Experts of a small language model.
Size: vocabulary 2092, 12.9M parameters.
Below are experts of layer 5 (counted from 0) of a mixture-of-experts language model. Rows are named router (the router's row for the expert), gate (a neuron's input weights, with its number), up (a neuron's input weights, with its number) and show model dimensions 0-255. Each number is 128 + 32 x the weight over its row's rms, rounded and kept within 0 to 255. Numbers have three digits each.
After each expert's rows: "mostly gets" lists some tokens that are sent to it at least half of the time. This comes from a sample of Wikipedia text that the model never trained on.

# expert 9
router:073084138109120150178145124141107164186187166120152151133158143151132079150166130165113151121165123123112048102175156146195159111183139084116116136149132082115160114108122109159146080190141108152143172143115104129114168078139121121131169150139115100101057121167116156079210135173132122143144102100115119115120143183104135110184204074124096173149084177176082137096084088104102080105144095142186136129085105109092133142030104144114162131079129129136149136080087107155091108135180142088106116126133094094102177114118141133153119160136151085068150184119099112158159124094077126115120123192166124177145100125130178145056060116200123178188189172127103127110131151138112110127149182117091113135101155170115156098115106126123129128119089132077176135098141120167151133123057104
gate27:201131115157134152105159150136109042079090145123107135146138145170105098117114159120138093112138132102077171100108180128184154117117107110093148106125101150151130109130128056156117144117122141145135151110159093156147085128136075161134132093139159112144049119120139151148137071143125143158067143095177106132078125178090167128111111147156139092149100113124068107115110111066113104081099193108104086107099152073075063127140149113151100118143100178110140146114129113122151121050089111164062110111138089114106097138080141080187124089121105092159097158172163164139136124116072171129142083099200054211103098116147132112123152177131180144143204139089103145172139073148144080128115162145158121111072097138084116149106074158122100085112093124173130110085108209186163123092131084
up27:072135096102111142124138130075137154114140072086112075172211050101106096104128093131179089141110094142153135111134120152124141100164114127112149076129104168136126097141141144096066047131137144149161134160138118111151114161096131049146183113080148119093045058133140183114092109095207161092113161132164120138134144155131134120110143105094139118119110108103120083103129139134146111199103100163168137146143124061118142108129138140105137050124138091118185156071113142199080137125147147138099086134119125143162088150062168126158088154169155163097065168076106115180135085138154145147156138144115164083150130160090132153147105097110108132126088163189158171107164135166121142184133124159128171145115106154080148112143102035119136170134090149041105071113112095165146166103106123
mostly gets: " ", " 4", " 0", " 6", "b", " 7"

# expert 10
router:114142095143184133154067160130155100155110153094127183130125118164137161123099129137117087157122141133167142106148121135151071125078130149117225186114151160120106090146167059125130147146068131156148134166127099116130125154169110128191130158085103107187158126112166115128109161082125090152124094078119091181139104110095061103121112151164125042156129137125172126163057156083086172137106099093116201139107116131103133144056136108129096179136128144138091098141104139075082119117116172175112134144113174134204097066168126116114177128113150121098074127131100070163074155118174187140099121169097124162109081146081108136165124128079188110110135118171089152157139110130125135153143122111125157149098073132102143155080149195096075087172138142104120124157117087188149062182084077
gate1:094102121139171145140136155105149138138119095108177135082067086163150168129085153102117109132108128082098133161158123139166101143102037112141150125112157075230154190105167074129169140155115173148152160154115138195127121141106122188082113128109116135194140100171130028139147118131056140109090110137141068142161100130139164162125129125165155100098099152168138207186138150119104132133094107116159121094130182166124095105128194134142140153112087100139094095174112192145061123100112132191096098180153099151119123103139072106122169146136082149113106105137132136162090116096106099123098103108085139135096113125124137173080087109110089131151146108141100170144158193163188139136172128120098105165124155062175149112060137144108098118119102171149120120177078152122117090127057069
up1:121181179164174148177142146115142095113143070117110122159116120079140054114088168068101119115085061218106146158136175201044112127100102120168074119181174111147092103089074111109136125113077102077151097178083130124119123161139138145070107125131116182097151119137097134140120128148172151082070133126071162113090148109117127122123112153044223150120157116173185107161075149075100148167107164142195134098107216099136147138170074119124079094140135080151131118126176105169103085097131141156167137114123136153114139112139114179136079070126132124153105134107097124144129116125122170094142122096088139190180159131134097118156102120129133143112108109159120140147157098118154166132145123079149121088137125101109096160093136181173113161127081126136108121101133143153154188101079085
mostly gets: " John", "ff", " trans", " Pol", " Ph", "son"

# expert 8
router:142171101114107096149125120171076060118093125206178083167168226083084115149167102137133098149159139103145176104055145170107166137112176170140115122145166103069148160144142173158164086104124158178070117140177063140112169161078118143083078120141108077175120126140102145082170105104098105143145146182125138163105103126157175099113080161137148094147117113116104128121120147159119044108118100179124132149127056164125130159144128120120126146141165135111131191166160109181116164140139125088108148128083132192175112071082141121149098168073150160128144093175107093147186104152123173165132133111133112147146096099147134109104140129153152081123128119174137158113166158099167092131118106135146057108134176098103104154189089155084125140112097184082133068142154117137168088143063111
gate20:086159067151129109164076124108078133054069086136127134106136209120161130113095166166111134147109124131150140099122126119134144156118097100153085112174108133135170159126094151116161154158115173131080187060181151143135159149123182109077098078197168074133159109144111165138147120170114130146061129134119207144199170133120068123100114113085117107117146113074146134158124078164077123085110099189119161103113084157127145190118076102115138082134166140090165108128117128136094129115108154113103100149155136170122102144087065109150164129070139081119155145156126106142151113188101166115079169184050074091159137172194081117145136166176121085095121161131089156111146163099168142118144091119148098092119121143187137132104116035117136160088089155129107153084115127144109109121096131
up20:124071145163119132140158102175046203119133122091117143121092134084071126113157094160139131110099141141128095194132145153151095074138161118163143110120113121104174091133071091149182168082155133141115177103130129114154111128119111184141128114155074171133152159120188136111151136135097153165128114132101178065127121160145123125147116180145122159144134137126108053068114138109113150128127163117109122134108201139134105120195146072121114159098129096104143077164124162107154180124101160138170102127157123127111085130081192148139150134098155145115163158197170154170116179108066165163196144104116086117085141123144149202159147062167136076092184162121175131156066074156178116191116138095100055160091129149145185058114133082100124187101089135126093094091120132092113128129163142
mostly gets: "U", " U", "%", "|---|---|---|---", " —;", " •"

# expert 1
router:148096140132084155111163080092145127199163117118135114151117165131144087125077124124094113131169060189134160086150108113103136175146100166130135155112142199167192084147183120123086137099142135072170114166122154153110128113179107130121148062097131184119169167114138141120028099156147129090175120139137131126138140092128157140105110173197160143128103113110105127153101112112189160142104156172187142111123160148136099114133149129105147168058121187143119139073139102104169123137129185152102145120175081167094145128079120079158102053061110125131146111090143124059096125097107100142148080166062133071169109106136114122132114130112153086163085193123133080158085098118168119103160133205190145145091071117177115140174149115154110134159156122122157142074165083116191107151112141
gate2:170121202180115107058137144180124111122140086164164111156134122171059132210109175076085087111143114136078115105118092155147159156149087150117097205087144137169165108114130123083089145118158117146156130119182111111130077153173130158130117053154117115090160132136123063134101153097128124069101127157161060173117132145199145140087129174106170127155128156153109193122168120119184102160142150126128120162112149062104064131110080065184067133104090150141099106130167089107164129143150130125126186085143152133107189114111093139103129128128106165108068149094092097096086153171143110124139144145176129091157130130152101124152122178146130147190070122142130098108130153129177145113127169182124157160132099097145151158176170097115088140157175133135146098158154124202160164145197154
up2:136129140141087131117145142106102093134146147152103180126124169141120163164106110094145171117125123082128145104157097132056142173118123178093190159155117086087104083159069070103145098152097182140176168137129112077070224111136091109184133062125210150119115130132119143065155157149078114133193137083148122107102089206089127136106078124141135116141119099083140096132182098086173053097126158148084090086095158127147129108112106150134104145126130110129144166095120140139096134193209153141203133124163119140118078093105131131157122166080115114144166161115093157115128153173111148140199111108168165119155138134132163157184094159142106091165145114199111096109098152148113147136154108126067125161172185080131128109095112104150059142112170142117152153143100090095144169080108089
mostly gets: " new", " cont", "ular", " most", " al", "ious"

# expert 5
router:109146085144104168130137170132126114116202122072123119084156174111120114155155159168137113161100152169128035092157066131110114152119122155145079102154087095135158173059145204183138124114104165182135199136121133092091108133097156152073157150102103131113148076120179159086122103132107100161127142152099143099125131085149117161067131105087168158135121115048184139191134086103132128107186146109131123125162112128154177084089153138101116088084125142149148113147168100087111162077109149152116115138227147171083156109136116176178121140084133153088164120121134169132136171132167058131143132096104139141156132092152145130111145128154135086145149149086126100124081147117114121147157113089133112164181187128120127111133206075073182170137144097162133170192150101067090126125092188
gate1:141143070096047140165092132092150144126149087110093097145118110153124155104117110187115163100117183199165089089138174152118110191151151133110096130134140098124115160112136146118129089164159099154084172105130132113100156141128106117148141125057151142116115172118138102145090116227105066089110107145163103164157145065085128086123152124161159061121118133140146121161088142134088108170163162124157197128194163161142120063118132120118149140109116106125126136127143067151147182122147144177125138121156166165175133118118184128156123159142123140157185108163096153119136213111150078150162103164208103022135119126151147108075168142084141117105140159120127177154152092131152087186103144186107194176133202168167111073128161094091177108155114126169124170124101095100140136122141153
up1:183111174198072117183113152133114096160161094127149124072130173056105151166065086102158147113162124162152066155108139119066148159084108141068092164169132168149135126119138146160094087147165107086111092118153075197084121139120118132074138109099118114142123117139161116123103109148137134114112058089095113120161130131141166071137144054179089135093114111108083117111102120098122167084118176068129062159115110106107150113119133103139119136157122121131085128105143104159103128081107095116099117105121123114116178113147110077123138161146121210113087151213090086131126147107138151100140128099142184148204077137085125162110069119122073097070091109102143142086169166069149097145104116197150164134183144101152117148086175151121170131110079120148094134077083110119116124171057153
mostly gets: "ai", "ia", " do", " Sy", "ina", "ington"

# expert 3
router:126139150149210110128094105150126139101113105087156080158163111150171118104145080163110087150129066118137131150127088090149131112135134090136167102118173164194038126094093116089131147186169160078102087159146086130132095134096149189127109134170156176127173113155080107177147125133116095172157150155073127158083132074168140147186147143131151107143183075221092107098148095138184128131126154109099083094143136138101062145170133048109133083132131073121101143082150161168089111127141058144131139093154109164114084176168124136159068106143130109118061119181131186081116072142096168115125146092103145143075158136143111110129157105077137159157133103135109146120226104121121112127167131119099136162106175141101140084143144139163109109078120137101109145070126141088116191105138137
gate1:129107118156097169142121150170083101138129136164173144142141188136099105159095177109127050153141114142178168128119112048172108124176128138169132133096158129120128102145066142128136156132108167071129166101182076115130112085106159208099137119156205152163110117134086113153085061149157087124114134133117177141124139091188119135116156149189163128185192121134133127077114172112127149132087112135093128129127096150089097175130206146145153151124143092113102179078068137110070108141142046115155121057088140116094106108048130122129102125133140122117119171126123143119120146161110133138058112147152128124162135148146145096173156146023115148149137075148166088151115114152098148094142163137144121091146130092174153158159051092147111146142184143178115133124159111196143085104160199
up1:066120132135147113126089148178152220130088099147154139152153169151108129093110133132099139132122096093167072141140105087150127088202063075116096136122110124119084107160092099144128140081151089116115170127167112108109112114088152187106123055129152111156111097151125112127153151102128137164171158155137130099106114102144141179116110156104157147158150088167116132130141117121104119143124109173088136143177183129192122151081129167180071120162076163056118172103083137141142170106158121127127144161069111132142106097133130125129075123151119090128142130085177114146163143130147201162107106215144118143164068102103137187110125069083150095114086052139169160116156111157125106147135173090161146035117087084136097123182130099196055163129109111105068144123135182131141181066117089
mostly gets: " con", "on", " se", " Con", " Se", " De"

# expert 4
router:133101130124167117199050133122055170095055147137101143177168190132092155144152179119118155139042100151132124191154101100092098159127149094109099133171084175118138089122121104148138065133129141110156106122169170096098108109170088146154117127107103098133217156128128162185126142147090075108108135134132159146131129195125108187118092153119066113118112137116131111166084141158186117139092093107158100136123102164121129127132146146136076154126130145125044128120193155127169082118115144146112188091073162117111108116178102156109136132093094114143129109123118106097153175142156170147159148047130100125137113125090097177193141172117128076108114106118173082139121103147098131084168147097142183159147200135088073090144178150100110100175095080159157124119127103109058131157158073
gate7:087084134150123118146123098124104156119102130117191110201094091090118088068115118109116109119129160160134092104096132109126103135094113143140072136124084255120108103162164106126153087123126125083102074089206160055108200109139144150115084079104134125132156171111073121158106137131123164113149117106077135100118135174072052168157134142169158148064101095163126089147136135156165115118117122078134116149177125128119128148126107188143099145106122140089156141121094170127164114100173116111100159076163111150145154180113093129120072148141103120199167110048096193140139129163149165130133118089158144118111133099111171074157105153110095126112128153135130111068118133194116105091165158134151119094141125014123142116104096124165183067155157094121090076123134134175131187145147116
up7:174101073106140111083147071158122135137105095103150140133156131064169053091162115101091111136148142136093120151151191159127130135037156147141153128152158138105147153094162111069069177158125133098128104147111093091095129134118122121176135091089208154134087179133182139082139115162121056113171141130146175133157140115135146131097108149119122125182142095089137151134122150124169111109093103153160100107139173162147151093144140100093133145137075192111165110044166131098085082175123129189136051122090102083129161141090127110129089123152126164075131117111137093104126087106169134132140170208139110112145108072110142148051111125150177105091092145137100110105175134073101165123084118106115179161176137150138127072127122079162108184164086134167163056161160165167115160121143180
mostly gets: " H", " s", " w", " K", " W", " b"

# expert 2
router:131165092078218202112097141107187099111162159144059131123095097145157140079109099110106130121111088109114152116114139107125139118114121145112145113161098166129123148124170143118112182109096064178112124120076063159170127107148099093133131088095131141105083120130152106125121094139114154127123166162134159116184174143166152179165135145176161124135124124176174085150171147113142121140126181109057122071145123081207084142098109114164093107155119168133154127158102155116132110179135088149137123092160155103073122195166176088101085156086181124118207138077114144193195117106128094093157182090129093104151123140133141092078143117114124181146097112196081092100061128049092087070158155165120156131131098134095151146137122107134151149128101152130108134173136139145149155086212103
gate7:093168134091142112153103118072139098094081110156157103058080139086174150091166162144159176138076126136169165124132149186105148109094040140095130134162162116151153114124131115089166113124130079149096142123066053159162133103142100087071064130143143139151127113166130144148166132130140160146114150095137174126143117134109072176109064101156190130151124137096144121134149107120082103104132155111152133130143027089163150118140127098113153085139215150123106125150085168143148053137176146109125167143166147183101147120128113168146112121122114165156143153163182129181073123107195148116150122171133117129147106093149130100077063142177151135138124133176139139117162130141085183161142118160111122200086037192126164125121104099197082103126130111148106122164164160123152155075180161
up7:094163158171162144116145153119154124135070172154100082146124093146091090086117156131128161145051141122154116183087107126131148099120138164143083134138122142150134067078200144144137102158162101137110111175128049120082116155143139147112139107111168175125079171116129166133065095177082150127111130161186118124152233141142115152129142111108093132168134181134211131134081187103180146174136110099138140184155089093151077113128074136197149130100193114124100103155172132130118125132138118078101114125108188153140155098114169105137128159121198147099133124158088118093127135118106129140103078149194142107127080162139111137102159167092126096111143106148103156092166101175166145139119120147150113092097212159104103141152070063178139139062158089131129037160147098165145138131155096
mostly gets: "\n", " first", " J", " A", " States", " one"